config.yaml
n_layer: 10
d_model: 128
n_experts: 256
experts_per_token: 4
d_expert: 32
d_shared_expert: 64
activation: "geglu"
moe_layers: [1, 2, 3, 4, 5, 6, 7, 8, 9]
router_score: "softmax"
normalize_top_k: false
routed_scale: 17.3
balance_loss: 0.0125
balance_bias: false
init_std_router: 0.00924
lr_router: 0.00169
n_head: 2
n_kv_head: 2
head_dim: 32
vocab_size: 8192
norm: "layernorm"
norm_place: "peri"
norm_eps: 1e-05
positions: "rope"
rope_base: 10000.0
rope_fraction: 1.0
qk_norm: false
attn_scale: 0.177
tie_embeddings: true
parallel_block: false
extras: ["capped logits"]
init: "normal"
init_std_qkv: 0.0663
init_std_o: 0.021
init_std_up: 0.0663
init_std_down: 0.0121
optimizer: "soap_variant"
lr: 0.00466
beta1: 0.95
beta2: 0.99
weight_decay: 0.027
lr_head: 0.0159
grad_clip: 1.0
warmup_steps: 200
schedule: "wsd"
decay_fraction: 0.763
decay_shape: "linear"
final_lr_fraction: 0.1
batch_tokens: 32768
seq_len: 1024
doc_mask: true
train_tokens: 243200000
steps: 7422
dataset: "wikipedia_en"
Below are experts of layer 6 (counted from 0) of a mixture-of-experts language model. Rows are named router (the router's row for the expert), gate (a neuron's input weights, with its number), up (a neuron's input weights, with its number), down (a neuron's output weights, with its number) and show model dimensions 0-127. Each number is 128 + 24 x the weight over its row's rms, rounded and kept within 0 to 255. Numbers have three digits each.
After each expert's rows: "mostly gets" lists some tokens that are sent to it at least half of the time; "comes before" lists some tokens at least twice as common just after its tokens as in all text. This comes from a sample of Wikipedia text that the model never trained on. Tokens count by the router's weight.

# expert 165
router:124102156083127149131110100114130093159141147155163144128110118139095129101127105168121113098087129104113091185169147113140122099151128132140145108140159152114115143124122141173153172119179129104123162134144138145146143117115090159158113078120131116117121117168151087113107125121145113081106161144145137149121113113152118100176124105117117086145091152163107095160115127085132129117166
gate0:097111099156097131108144130171137101126146140131142157155145085083164144161072125123149168137118124135120098133121152115124119102116154141121149082143157099171136132108096130118114169136106142153109088062124131100096123156172147154141129128114121091112142105149112137117118093150103130111112186152125133138148141090131133111111092155107115141149129130120136190154119151110140103140176
up0:101105123135146123153131166116112127157150086100144106120107121164115119106112188143130139116138182125139161117096137129144119093133126126121102160127113160101135146141183069127098102164128108118143152168126131124127100103093091123098182094123184176127136145116114166133139137109150146134116106099105123130092149102116131118124155129139130069118144154159113146091113101157138144148103
down0:066118130112104103060104160139117122167105138111140131182160122100156150145135118114107147153145121139116144118089146108120138158158109147180085099107147129130162145127101075125133131144120147157120140123164137129075116157112091093178141126098145135116121149149107148113097123122068174137148097140152104119132127104103141118125153138107133131127104144135141167103113162143126146142107
gate1:149145103161112109121123134146140168135143115181148138122126125133086107132119163154157128130118105102155164130139139092177119154130134086086116116186110140098132146114143126143148147151144139076098121123167106113098122116157111131115138112128115063103139160150092191109081115143143123150101140146116105125144118074129086146134144118091127138144126140126119134175108144105159166137152
up1:138073152164135077123105110130123151144106137184116101124135158138152117109106159096101142093125132140127142114121135137154151118139100138112120124191111113120125152120166152153134162062177129112090143151137105137088136098200112096104134086094106095115115130134113153130112121107119101142140155155128121166156113130176117128137123126111122103131147168137144103160122123110150159117130
down1:141109084120113128106147140094063077130144122131087125110095143166162202137175162119131130144159151119121141093123103125117143142118110123122137125163121117157154091136148124133109141151119076145143107120143101134121138131118116147143105141107123123174158123132110164122158127171117144115118169137128136141132136127115125092073145078099082084142137158144122096118090153130147090127126
gate2:163143163084122153148137070128170099146112135158141150142114169105113095137119126126142122101152117133110132089147117153124153120062089133138121093151111108088140093141147114155110122135116164161112087066158142145115128109159125173144111126170123103143149121149131106135108133111098149168123158152135141137136116113094141134102106130092109168108116159171175117133111140098132117135144
up2:124148149115176095129168144148140124131138118116122161095167114151136121151094134140157112124156139099133133149110120117139128155127111158147189123128142112128168096111098146099159088110136127146182138103140129135140113168117135136077137128186135112148097113091123111066127110107112134125145154114064081121133114121094182122162107120143110113149124139150146136117165114103127126169157
down2:143084130124140131129114111145166123125171153124140148151112162083137112138094083117118155134132149129112083121119112164100188130101134155145095108127159160109097122088099148145142120104104129125120124126102135115115117147151129118168150144159088109160085134105173119099148124120110140137112146144170156154137075168157116087152107105144078125106127097129126143127099113177091136142139
mostly gets: " Goals", " basketball", " football", " Double", " Total", " Singles"
comes before: ":", " |", " medal", "s", " career", "="

# expert 64
router:143100144137150154156130146123154118156145160103170140122087115114119116096146134133101103158117147102112089171151158147171143100101116113149156130093108150163110086125093156120164120120105117137122157156158111101142128150098101127143173154155159108165085091136160124085109125127160098117089132172117088163125114097150154107114141086114124099140137127115121163098137138106125117102123
gate7:154132106124102131132127144114121171109068139134122142145158127160156163137149155072144059111148142115086134126125144072128141128100138109100125116156109063119132095134123113103159100164096112136105138170111128147105123149166146140129124132172112124096136135106123147129113113150134150130123131083142177092150145141114120114132117131111104139155188122131115171158119145143155158093131
up7:115115128150183113122124137137113173135136081116119160162100130109146122129124136145109165131100094122165135127098102130140091120135118143170125150094146213152146123127111138155099138080123083155132160101156124094160131070127125078090133123111134112151102149125154107143135123107107139152151093184082105126127158128110136153119125125123152128091102131151136119135160115116123109156135
down7:112108118094134163150140130131133094120162118130137140097097113124139138128109130126114156149071127141109162116160103151119080113136115115137079200127076134111135129142132078135113144112114129159099171090134159104110112148152158156141116131163158122133103061132108103151152153138107106134122139133107140155138109150142115135164086158149152123120151141128156104148153094065144118145144
gate8:164133123075101114135139181114109123132113137113134116111168125148150142132122077134172162148117164125134124093129091077131103130195125093103106121147135157144151124135136149124159124152139125145129128147104169133158146142131135091138149130085114139095151193149082107129114104128126130136093097118099090131139166072117116078131134118143136131134147138158119129149141111132120096143174
up8:157103129170138099152134098138131133125119080176115132140104141115135149131072166112093136141125104112134147150133118136144130109055130169112159136125135125101100167087144112112131147103128149152127122106141124107113138129142128131155104096175112109173129109122144117109142141133106115096177126113137170117113070196144132163156150157103085120119115141124168177109109137119119145121131
down8:131147134123088113074126158141114118143099098125160143136143132092134118129139147167128131109140166081095150127096104143106135150149142177111106088112134175119145120111150095117114091077103103135094146159152149115150165130120165152107066121102108132110135112137124131122105122109151131144169130115106146108111105117128107124143141142141095109141171179128095173122141147137164110131191
gate9:143117134140141145121156123113138178144111076139122126150115119137134105154104106120113192108145120139118102143152148112131136122119103158124133106150129113103117160110117112104090143162110110110175140136126118146145113102158097113180117077140118134109088144140134148143081111122143131147140139166111184126155143139165079135142157131082121127100113193118074079131091161130117147134105
up9:140138142114120149096112148091114154126113095167081129099136136145116153138152120093174124159144138147163114094126126177166151097148122138122115106122140125125135093145140128141101097150096103120167129108102157132133141133131111130106111136150088157122155105134120110118172150117101190114164126105066122108135071131111144116136099128161166176137147122150135146069177123137108119139134
down9:121171093125158159120130133133104156145132101082151118102143142087142107122147108131113161091102138123097111165093101110132112141120143137168104147131164120143110117192181109099146136150100154129101135101141119073150151184135095130181132137149124094122104136153118120126142152115144137155114114116165099121129112164088135120174138131135122082118147128149070132123119109100120144147135
mostly gets: " throughout", " ago", " in"
comes before: " the", " a", " his", " which", " their", " this"

# expert 82
router:152138123102143122138140137112098106123109129137110139115138107110083147157117132148116110090105122154145132135117108093146139126106132122127150119131083160150122089111125122120171150131088174127168122146134144118182089169103091158096110173083143119174112123141133123125117151133137121102127147154189112099109109123166134137136093123104090172087092148142131139075146166130086109143098
gate0:108098125131144113087072091139179144140114160139119167141170097156112133131139141107129105173101132127147115096114152119095130118171137177136119144141130143119135095143142143151154143129147110134099106104157133124091110126083143168115125125141084080136109087110126130144145122142104102135115160150128166097095140112103149114145127131171204120101158149108135135097101136094114138152134
up0:171101132095107127123151135128088102112127147148091124148108108135143154123157081146101100098124123133127179110133092109155131131144127189089096120165117118146099153143145144145165121108152107110125131132152121124166135128086129108140135143152124076093138141076153111171150129142146134115149094111112081121104104132148143155145123106178144078134134127121166135174092145092123157121123
down0:137130096146146124143153106117163171164119143133066145121084084147081102144150096111101135161090092122145098136121111152103139135131116082135164138090147120143102141126144126102094124117098168154134107136135093135107143160099101144113145131094124134113100110112152127107162164144106152115121119144108145104132115118136142170175142104145119138135111162120135174166148119180170117151098
gate1:125124109128127103160106111109152102090087117118120160118205128146098141133099162092094134108140129116094077135087138131110156127102077130147107108134144163095140128122114151119132138110085136150143121071142163144125134152071137091095137173159125148140123135123116139136106142141115108115127126152124163120137154123130164134134143158143117168167138161131185158090147146146115141100124
up1:138101151119121164112142134147109171142151136143117108143041142136154121133145083139127108136116140126159169111157108121137125142138148137110134162134113098140131159113144094124127116156177131126103154211095132100121124094166123140146098091104132121104166133149147122129140118127137144133113143083114086136128109133096109124114140100120159076098142106151079088155109094133157136138145
down1:121138099135153118135110117126098144143158130138144113149123164135162099104137143106131076116093141130113139118178163145129160105125181158086175091129122119138122122126111096150130072132102139120111130135175129083105134127150098121149149125082074144157115178126144152105138148123129148171129096158140143133153156163090126138149085120120069122131130119095151125142134109140149104151100
gate2:097122142185157116195139104111120163150134108124145115139097146107087124118102164143170122127082115094165183119126136161103124131111143156157149122131073111130111113166113111162095146136150134110156133118141092136149169110126133101168121094150156118131095117129133084130108116138062121114128191144110136127112108155110140138124141140139146168111117128105105128131128141105122122166130
up2:127118122078086152093111141106118105146123163113127169133144152149158135137156105143089120144155150153103087134113081119167145117144114123124094166137193103110136148096140133108136111107113127155105129148122167120121096111125122131121148178084107125129191123158122154155142122122174155170106082100103131144141142118127106124148117107120097079149136111179151102147110138125138129126139
down2:141152090181157108153135143117092123144096126177132117166120165140101136134078133125074143123099131143148119160107130126128120134138123168136147147146120172101104120129160198111126124120135142128184109150113115149174121098101124111141087122121128125131134100130136133134066106165099110131131127098148127137135081102169096135087129140133176129101121116087161115140136148104108125141147
mostly gets: " 9", " 5", " 7", " 8", " 11", " 29"
comes before: " |", ".", ";", ":", ",", "th"

# expert 229
router:116122164160103156096140158112156119144160165125156121142127127100083119134085111104121089124108133115119129137157131156117110101069159154136141091144155102150141119132101154151108142123135105160129162147173099136098121133148149133107093132111165140130126102092143113107110117118170150119100121163138123132095136077147082174169162157135107156097078122148127097141113128160119101153131
gate0:129149140103108116121087165146073153131148127122133094127122128122113121138154129112093155115121110160149125119088128127113137131095133127145136126144144116092175100153131122158125134155150158143146097076150080129168146114129118135147123174155175127114147149118090115148146109115113125172124167134090106091171127110168152152124138127166088115087123077096100085131123165141124135083128
up0:122130080103137125120141110114165128140141110115148142099136128140165112090150069118106094139105157113116123175114090115164167117149134136127102155144144122152119138157140123079134119123100137122125114177083149135106140123165072106151151113128110116132138113117155080127107113143124132091138113111151133170134133145090112058161092105130167121126145146164145133123161117134139117192133
down0:123117158116090139127139111128087164140109127139110133137112105123149104094101113106079125136152130152088117173138136135134143098152147167082139135121149148146102193134144128150109118120123094125112150126087101101136119168134131136133134132166088158159126113135130137088170118081121126129141121139111152174131096121157131147130068160112118157148101099118154119085101100149179171108119
gate1:148137166072096118145160109140137100105131114114116139140143144136126093143155089150172142108125115120112117142099168160102138115147162099100120122153074131141174137108120112119151056077128147158154100152133129119115150111123146122131151163129110128152125089099140182136117102187118119105175136135122110135111102103081163166146139127150125118105142145137128148107111136152122118161109
up1:111143108085101136166132106111152153098156103126128147137102111104133066104149092143151177122108142074126126141131123148142122141098148115103142112141093113163132098136138127118114107100123150158178102159125134128141097120123116129130137163125153146123161076112131154130119129159072152122165152108145160153090175108080114111097137140124134119095110147133106153118140127150135111200135
down1:179132132141152120130082142129134129144132156158115133134121116135092130143111131124140091135102130121117139108099083127163128104112092092147161089141161151172134166126132124098118184140158114151079141142115126117124123145142182129127115092091128133124114081144161104108157117103149123119123164149132133147149143131129074144143155105147132156107128124066179126179092129135080113119149
gate2:124144216114148171155134149080135124141129158142131092180094137138133125106131132145142180107152135102147106118138103128119121098136073112138121127097090169117099138125119089094118161092125103107142116148119152159147147126098121073107138066160107172096107147108170130110111106133167160137128124126122136122146143127136130126136173104109093131096120133140119117132130144114139135126110
up2:113102083147160136125119119138169133105133118121122155095158123149126129145144112098113120118099147134114162119108160103129123145137202148099119158142128127107154157139138136123130088143162139163083161136145065109119094121141176165125108151108138088120143135146066171142116098148119098100118116145137149130116115137098135107094113164193135128128168124144132145120112119110105084105147
down2:146114139117116130107116138173102111127151105158130186137088164118139153126149089146112145070146074128161114111104146084136130112095109100150149150130118123132168148152126080128103141132124102143114116091129130122117142106169117096146155147108127153163154122109159108141126127154123152070142118131115153165162100141169099090157151115121151181097137111111104116108173138116109148112126
mostly gets: "BA", "OR", "EX", "IA", "EN", "BC"
comes before: ")", "S", " |", "L", "P", "E"

# expert 204
router:136095159120133152144135139129158119142155161093148152117095081120124119107147136129105095147110143109105100163145162144171139101083113110146164115104130147160108065137098147140172125123128131117140157154168102119134141142104103120131154158143158123165087088151156092091129118145164092129087121170128085167124101093148161101118126090106135099136124139128122152114124120144115110102141
gate0:148114135109109146166125137096065106163133122133136130158103086122116160125168086115109117102143143135161161144119121143100161129115090096111114105122095110133102134168120157154154068157075129113128102090157168130112151146111118130172082107107120136162133150157127135127162148141109125112139123108181139089101107163115124125085119164120144124107142104140110117156128157140125137102154
up0:127130118157136179096146125114159134157102150114102139108121157125100123151109094158121123095143147165111154152123139146129102115099121116113109123100180150101086149116125101156112168148112104123140151137157180088138109148102134133079106146114110140134145155129134086120108157168181112126157083144183126163151112104119113130152094140093131154149088136122127093119095103145110095145137
down0:117148136151113139118185164160142131108157103098117160109126124166176150106068115103110121142100161136129093143147099151133121126088151109125141142179067128121107142167166117088087132114177183156131144083142114125134128120115141150103151130129101095115106148140131091117101116138102141179115143119126142102101133160135117158101133094118136125131119151133097110145116133167114112113135
gate1:143149139128106083139153143112099139157114128134103072132112149117093137109147134113120126143146151148145118178114128148134139168160111100092075143122094067112144086152156131053140134139114153146164121154147128097193100111131143150147116125137130132133109162131105130150105137129118079138084139143122171126106124107133136148099146114125137102120111140096151126098135131115188151102120
up1:088110106129160160120133119127144111131152107113171168120146107144159115143155138094139122120079102124114149073105110128152154133078137133152149130120146191129129153112122141204081130081141093111125170097114113158091144118151092122126104119140143121112146125120137158109141099114126171103134110091117093127136165093146085112175131126143135159120124133144116124121131113127135082132145
down1:109136106127163159134121114156110155143132134136137106116138120140097102126117119178120132154093117123121189129113126109134104137170094108150080095087130134158134119128115137102176143117116098128152146146162139169143127144148080172120168164132072139155138119114133140116114136141103098132095167133138125087088157118108101158101100119130161128154146130084125114152178128131111163079117
gate2:128148097107153111132113145176133126092103109150145105123123135096139129147121120110170123102098131095128139098078117093145130130146090178166133137132105086156125130138146125142120168132102119113140128117123155136106133153149096156127100111108152173121083157128129142144159097100074156163174101177107154169129130161136116102135119106149152144124106085111105145127097133151173083134108
up2:120128143110139107106092170138092147114153141176140143124164167090129136128116133130143111114127120130129103114123127129119109109168096181181081137170112081123139131113130118130136102142149142146120154144106149120081122179149123153102143166135145104123110109144125116133133094153102151113131080142139173136134131132123116094114127099135151115154083055122097136128127102088168114082098
down2:112191139124169120102128158132146128117126072137138107074124144137143119157161159159156131130123138141116140098117131141171176079120091121098121154144134171167137110106169128119112131109116119085162147148101162123100131129130094127139139144120127086107163101130090116113154108158129100138105157100130149136175154148111098152097128124121108123124151096118107080143076101126132145143138
mostly gets: " continue", " studied", " master"
comes before: " the", "|", "–", " a", " his", " Republican"

# expert 117
router:141112150118145153148155138117160115144156172103143157109089090124127128102148126137107110150110139101099097146145162140169113100064134114143158127111137144161116085130087156124158128127111127103158162156159112123127130144113114112126172143152157095164106087146156099082125128150160089125086118176128071162133106091152148111107131096126125103144128149129122158126121129151110120101143
gate0:149132137108095186145136126141125136153111117091139136135146131137147150130156130143170145126145089143111106113108113170089101158127144159100068129160129105106146146149049127125107145144104110111150145068094136110121108111152141149122130110132107106119150153114137179148070170147140171150120071133108120123086149119158126162104132125147120155130124140144130113096102132110112141129144
up0:111100118148143073073099137126135111093118110175111107092141127132121108135094141125095132131105150121144152159115128111115132123152108123175153134099096149141109109111155116172132111129146165162108116197175111136148132139122139145117112152118138160097089130111111103110168119122131082087165174111138167099157096144074150113148120119088151125123138147140134142126163140112148144136133
down0:158134079124138083119133151151161147125147138164122148151122147126105107112151165134154135117147148154099145095083132151098127153137109130132127059116154120047109152169099114139098159099147151132134150128098148092113119111148164160140127110100115122118171150123183105149097088145156135105148124112158125129120125153110154127118149107094127095106121114101111088149139144118125148157118
gate1:138145156121092095166123135131150124163106157106135121098110136091140107141157134110078082153139144130132070118125127128105148154095080097095135131124136122097127109134116129121106127080129127144115121133132130108145143116105112134134127137088136118097135141104161144141143076149160183182100140121126154125145127164124125136117149165134134133090178134136143121076122165135203175125136
up1:088144123139123113180141110139126137185110155142112156105111142125128101148140115130128132118163107121170093087096148152066054137128122138087110114127186123128132150138126130152121144127174102128140143112139128132113133071097134151127113098124136107136108136146124170166134156145136146117112110120125128144104102123170096166085152143095109111154149121135139091104128135157113129075164
down1:152092133178156160125113173133150082097160141157109150145080087143165095168159112194133142125134166131129112089156156164144130122135120116117109153127141098149100136116127079161104131139119091104115119156135134119128134145134116135100122082152144147123121130139090113124113132121152108130100128114129159134178106103105098160118063136129154089164141117109135137152122135118143104132105
gate2:135103128165123139135144116099110148181150118124105119098115123071102113125119123115128123087153101113113126141119130119110099139090167145095116128155129187088165142134090131123101116134121131113125129121095141071146135131111130146162131119110149155139108120165142163126159124120119159102140103134132112072169096162156131167102121159113105077122120106085120115186137153156173132160120
up2:116133134145119124152124119063152159082130154130101113102087136151106123125118093124094117108149113113134119162163173112168095145107155132110137121161110113062132101100081128114086122136114157129106136146117127087117138136148134108140162101123125143140124114141135180134082083142165122111136154131130108140148107186133108142127125154090137106118168123088139148166164141162140151152133
down2:137147153145157165117074116146121122156148144157171143079105134185152137156138143132154126117095092162144152121147110126144125160120135135107107118138147102121153142104103177095142127100128113148153108082097142130160137148074160137106152153125063095130067117106158135106141103157104129127099115133113133142139115116161161119090125145115136106102136118124112106091096121149114151149150
mostly gets: " king", " approach", " scholar", " master", " governor", " storm"
comes before: "s", " of", ",", " that", " to", "ed"

# expert 189
router:118154141145110135081082140096098110147142148083115156113160122134127160149173108133118108136120135099136126071119137146134143102132095092123133119156176108150112118145091164114140108111134077123139140151151101127134148127086131117155077143134147156088152119103151131166146167142134135136122149166138116146086133085150104153119121152117122112167102083143123085159136136174158109150116
gate0:142158155179112139131125177089101176106137127122147123124150105125099143131116134092130083111163096111146123116153101169141134077107149159118160109137104092105160097141099153101129148165097081153158152097112133121135139135137095126112138141150094134097093154133182162160102106107143152164109142120125107124132153120121078140114113111141140176122151125152100131121148127146105142101116
up0:125149108122109093140158107113144105140119109125138163166111112114133128142163109119092171096133127127131109155198107130129126146127153113080103108118121131117105147185095109137134115076174121169122148158152106126064111171089144136091104140124121128115128132164100124139146122130091127102126150114065096138158135105120095130167132165119130125117130112095146154136130126128093133155166
down0:124165160117161091104130107138138126134134143139119121083054142116136050119121134150126133164156144118153127098133156102127111119141116145100085118151138169109110111115161096137149165100173173092142143127124156113140152153127139101147135135110122118140154117138073123128147081143119174141146156136113121147133161110095095091107147125151132103116103112102122095170124135106123151161108
gate1:125146101189132174155110162083141126132132149119148120124107103120120108087125143100132123167127139113145102113147181156135110129108114139114078140105143139113140110086138104122157091128096104135148091117109148121156166139105093092124109108104118105160161126131123167131069151159139110098155163149122081107094125149090125145111137133108192125156116109117105132117161139128149099141135
up1:109142125146162138123117155132097152129159120100108143126108210102115158125151175166084087123098114105140120123134151115153126140083091144097126116133134139088130125108162160142116136141121100116215130123117084105116122113100124123130125144122132086113146180151119134132131129140136152145141114120099105133091148176144109139105092174117150098176103126103122117112119151129117114131105
down1:103096144131160104048160124132111142101103166103122109100121112114143157134134108117125144095093117111084104124108122119119174163135155124099152116134144107185124164098127157135135113137115160110097172152145134147094145159108111135126142149172097124114120161116145134126177099127109142151143166117185200140150121131131111129137114139101128123096113123113120142113116125145081146125109
gate2:115110173139102132133169119142124141142128104099174119121112103132141100122168108153060137153140111100114127139144106138151106121167159142099191149158115116112150180138123135071111106104149130115137097078101141119122138145088142127104155123120130059125174110143140129126123128108142134167116142116141136099173146108155137102117156130150159143146125126085130122136161119164122085136123
up2:142139096142151133154090159112107163153145170101146086110139124162121101175087123148126100135134142144138139130077152138145110153100113126143099105107130144142117125105122107142171117109084162129071113150137155120148093103129126091125098132138134155110111139131162138105123147124169127120158148159117082139100151128125144124129086123117062124089172160178116163108152149116136108122152
down2:155127141093141141071124107188165145144105161147068125103135117168165152128151150108149141155147168133093155116112146149123151114146116123081124130091108116118136129107149083148111115056099134117143135104136088135106148140105089150163135119156101141145126111113146130099125078141128145130115112169098137107119172087140133120103149174139147133136117138115136136124123130152156137104151
mostly gets: " un", "~", "Over"
comes before: "-", "time", "S", "A", "year", " Born"

# expert 232
router:160145090109122149134154139129093130126126149113108166139073089112094141144177144111094116098105148134107154143146151131152128091112124125140174089149090128122100100131131137142153176151146167149139157108153145143161113154149094119131092162111154155141098106122129106128148164161153149122116157105141143130104116079133149152159112124090115092085101175144117136108111155117136115105091
gate3:121130138088107134110083142133139071142153141127112107105130117106134144098098104163155141138139120145133108084093129141079172106160132148092158092155103083140127121115136141127149118108169141135106115115121142129122160105135135151177139150103115136115109104109129158169129123159107143059183120126151139167127138154157129114116119180129176114137120083111116146137105134144172116125160
up3:142139165168143125158175138141095147135114118162126154146113163155103127168135126100118120107133137116162126141177134121180101180121117089153106175073149160140147136129145115120133128132106102119163145134122130093136126123109133093111131104158131126125130148158122142088106140112130113202092113145112088112117097100072118122142120095094118137134143117130120115136155090115074124135091
down3:126109122108120142150131129093129157168117109121140136102103122151144113122131180150092151102152139116139138096147156127151156121148153143068115120104123094102114130121140119145168068159165156099145112108116143122110182127158139092093121114141122158131125121129094077110107134144081151098183130154153163127124125133136109112109156147147104065165151143109148125141092136135154150135095
gate4:119100082142115128124147151141129155129104151144131120132099145121100122123105179160074134141150138141139148136152178086155062114162159131133116172124117145128131127096175112141111127118088153123120118127118156112153094124125137136117145179183095123152114094146149118129108105095144085143111138112119120085125147136131112122160139150075128114164136114104118148164148147062136105118131
up4:113130169119110118137134124126108155111103146156093147113071105098106121117119164125131099128163098104133171122133097112135111126157185116163139188166131129123094117133125138107121148097118160108145146099111128164174131130067148118112121146114121079191132122165102173125147124153148135136159138124118084143114158111120123152145112148095126153158129106114129123173112115103090108114140
down4:113081144130079115163141143163133107152130100157135171080124113123143086129137145118132119090127160132115115194133154113093113145145141134150137151111162123162114104111119139123099156129113119128098144111087129128150131101142109135126124121170055082117107168132134109123178096089114131145131140150113144123149115115106139135124116156102171126167136177108111122149166117131111086161112
gate5:145126120147095126166113117101120143175116147134144143111117130134112142102156141129158097125140148163129128121137132130143126105122153111094154130167105122133123183115125103129160168120101162171119078107092095105122109117144085107108105135114116124149134085147154134122143172096127106137123071177127167151139155068106170123120112212140134151124130139102129134144126147109158107107123
up5:132179122132158160123145145086116128130085112143118151063106110143115098146171140141148140104166120115123158123127116156142098136072108161171102079121154116110134127148116138161099121094129128160163111112116155106149149110116093094095143147149165117118137139138107133160139149118122144119142125148100143130111124129095120105092101128131133131145134118169085105112141185124153100161069
down5:136111127112067089139164132184135114145137117125134172127084092151144130142085158110121108176128125096137116129132131077140110128126114153116156104157135153160113089166092131120136145173170151143139114155136134150131131131112121091140130141092159146103127115132106161149125120104114133111102107120150158104145125123105115088123144135135141139152149135128180087110177128155081085101088
mostly gets: " 1", " 2", " 3", "1", " 0", " 5"
comes before: ".", "–", ")", " |", ",", "}"

# expert 66
router:136109153116144151139132143122158114140154168096147151109082087135143123106145142127115102161106145112098111162135164139168133095063122106142147105101126152156101070130096152127172130123113137111150159156163104132112140147109113118128156141154162122161096088143155093080134124129165105139089122168133082171127104095153157106126125089125134102131127139129117161117135128144109108109143
gate0:140127141139152112090109131126125133131103109108099142089160135170109126169160091101172131095179113118168169130083135150134131096143158124123120140183102148080132110156133116103135138147143123126153102133100126124097135130120139148121148146112077124104105170119113092153083109138141133172097135110121151114139133124117197153118133137163125107125105132114111077110175124176128122125122
up0:100118074081091183133149186179119138123144121154174111153138146109144164111139153123093149159113129136139110124181114149142130151106135173135124115080132082156100135094116136117119115122092114120128141129155124142122125118138085122133084113139127147097124120127122144117138132116076141092098117145115109144114110132110074110135145152099139158154167138108152182144115130109137159144150
down0:126153120148071143137121151104156093135144161131108123092161126105108147107120105124116109186161116147120125146142162136171099092115104105100107135125107132150072142104108135126126121092154150129135118129136106115138117148144153126119121193116159136106128134125128083126151160111130151139121125098076090142150147171116167138127141166108068106142135107138144103099181157173109125110145
gate1:166195143156166106121091163077080143079134140141086143143085139162095104135120104111096155139144116128121133158120151129116088131139165152119158097125150094141123113136151123127111093081148128119136098105062130115102134129156129146133123113124147113137139156139092128133122078135167147128130135129129133099149152152128101160137117096156138140102135106113101155112176147117108136147098
up1:157086143133077153125124125185131135149132108159158103119146136137134151126142118154151094136085144146155137115131145099136137097140075161161131202106102125144144120143094135087142140121110121134081119108164143113162116154113132090132148158158130126148153123092139119176121180103096134147129123111143120121113129064111134124127088157101131116104105116126137109144066120121106138133139
down1:096169113144144084098124132092117131111157129103129181114158094124072164128110175127131140137142140109112094133124097134103145100101099094133140062091146132119127121107105104159136154070114145148102103153098142143110115129136139098141113160122150151127104124129119125118149117184104143124137143129121166125143154179117134149110130167147145143163063136123149100137133148121123156108159
gate2:130129110096112134113151151160103102123111156151116094130148123110153128173161150138117137134085130115124158133105115134130111126106131138134147126127130134147126123164154119157104125147173130101116149092133112133143128167128137176083097124148136112093087162157093088130119116082073157171146142116146158107137130122116151150126146109181180142129088110070109116130087158138158079142114
up2:128184121088108128162158135171140092162108144121062135126180142098137145167142141135133134112099138143118142151117097124130160143116140117114145110137147135166130142193149128148137147103145121135076152115135130129183165098121102132115146154148124147123100151185088159136158108138080117111111118134165108115102106124111115131099100167132130111095102127086116126122128137150128088131113
down2:121143158111188111140122120117155177106101146135122132139136106137176130125118140120129133134092115182102123158082135121122101118111145104181149125098107124109129120094133144143115126114068092103107121140128120114132099108116149156174102148111163121151160160164189120089108138096140151075093105115155143115114164122118112141129109141110122137151145114143096162175098128117144148140160
mostly gets: " medalist", " doctor", " bishop", " commander", " professor", " master"
comes before: "s", " of", ".", " and", " in", " to"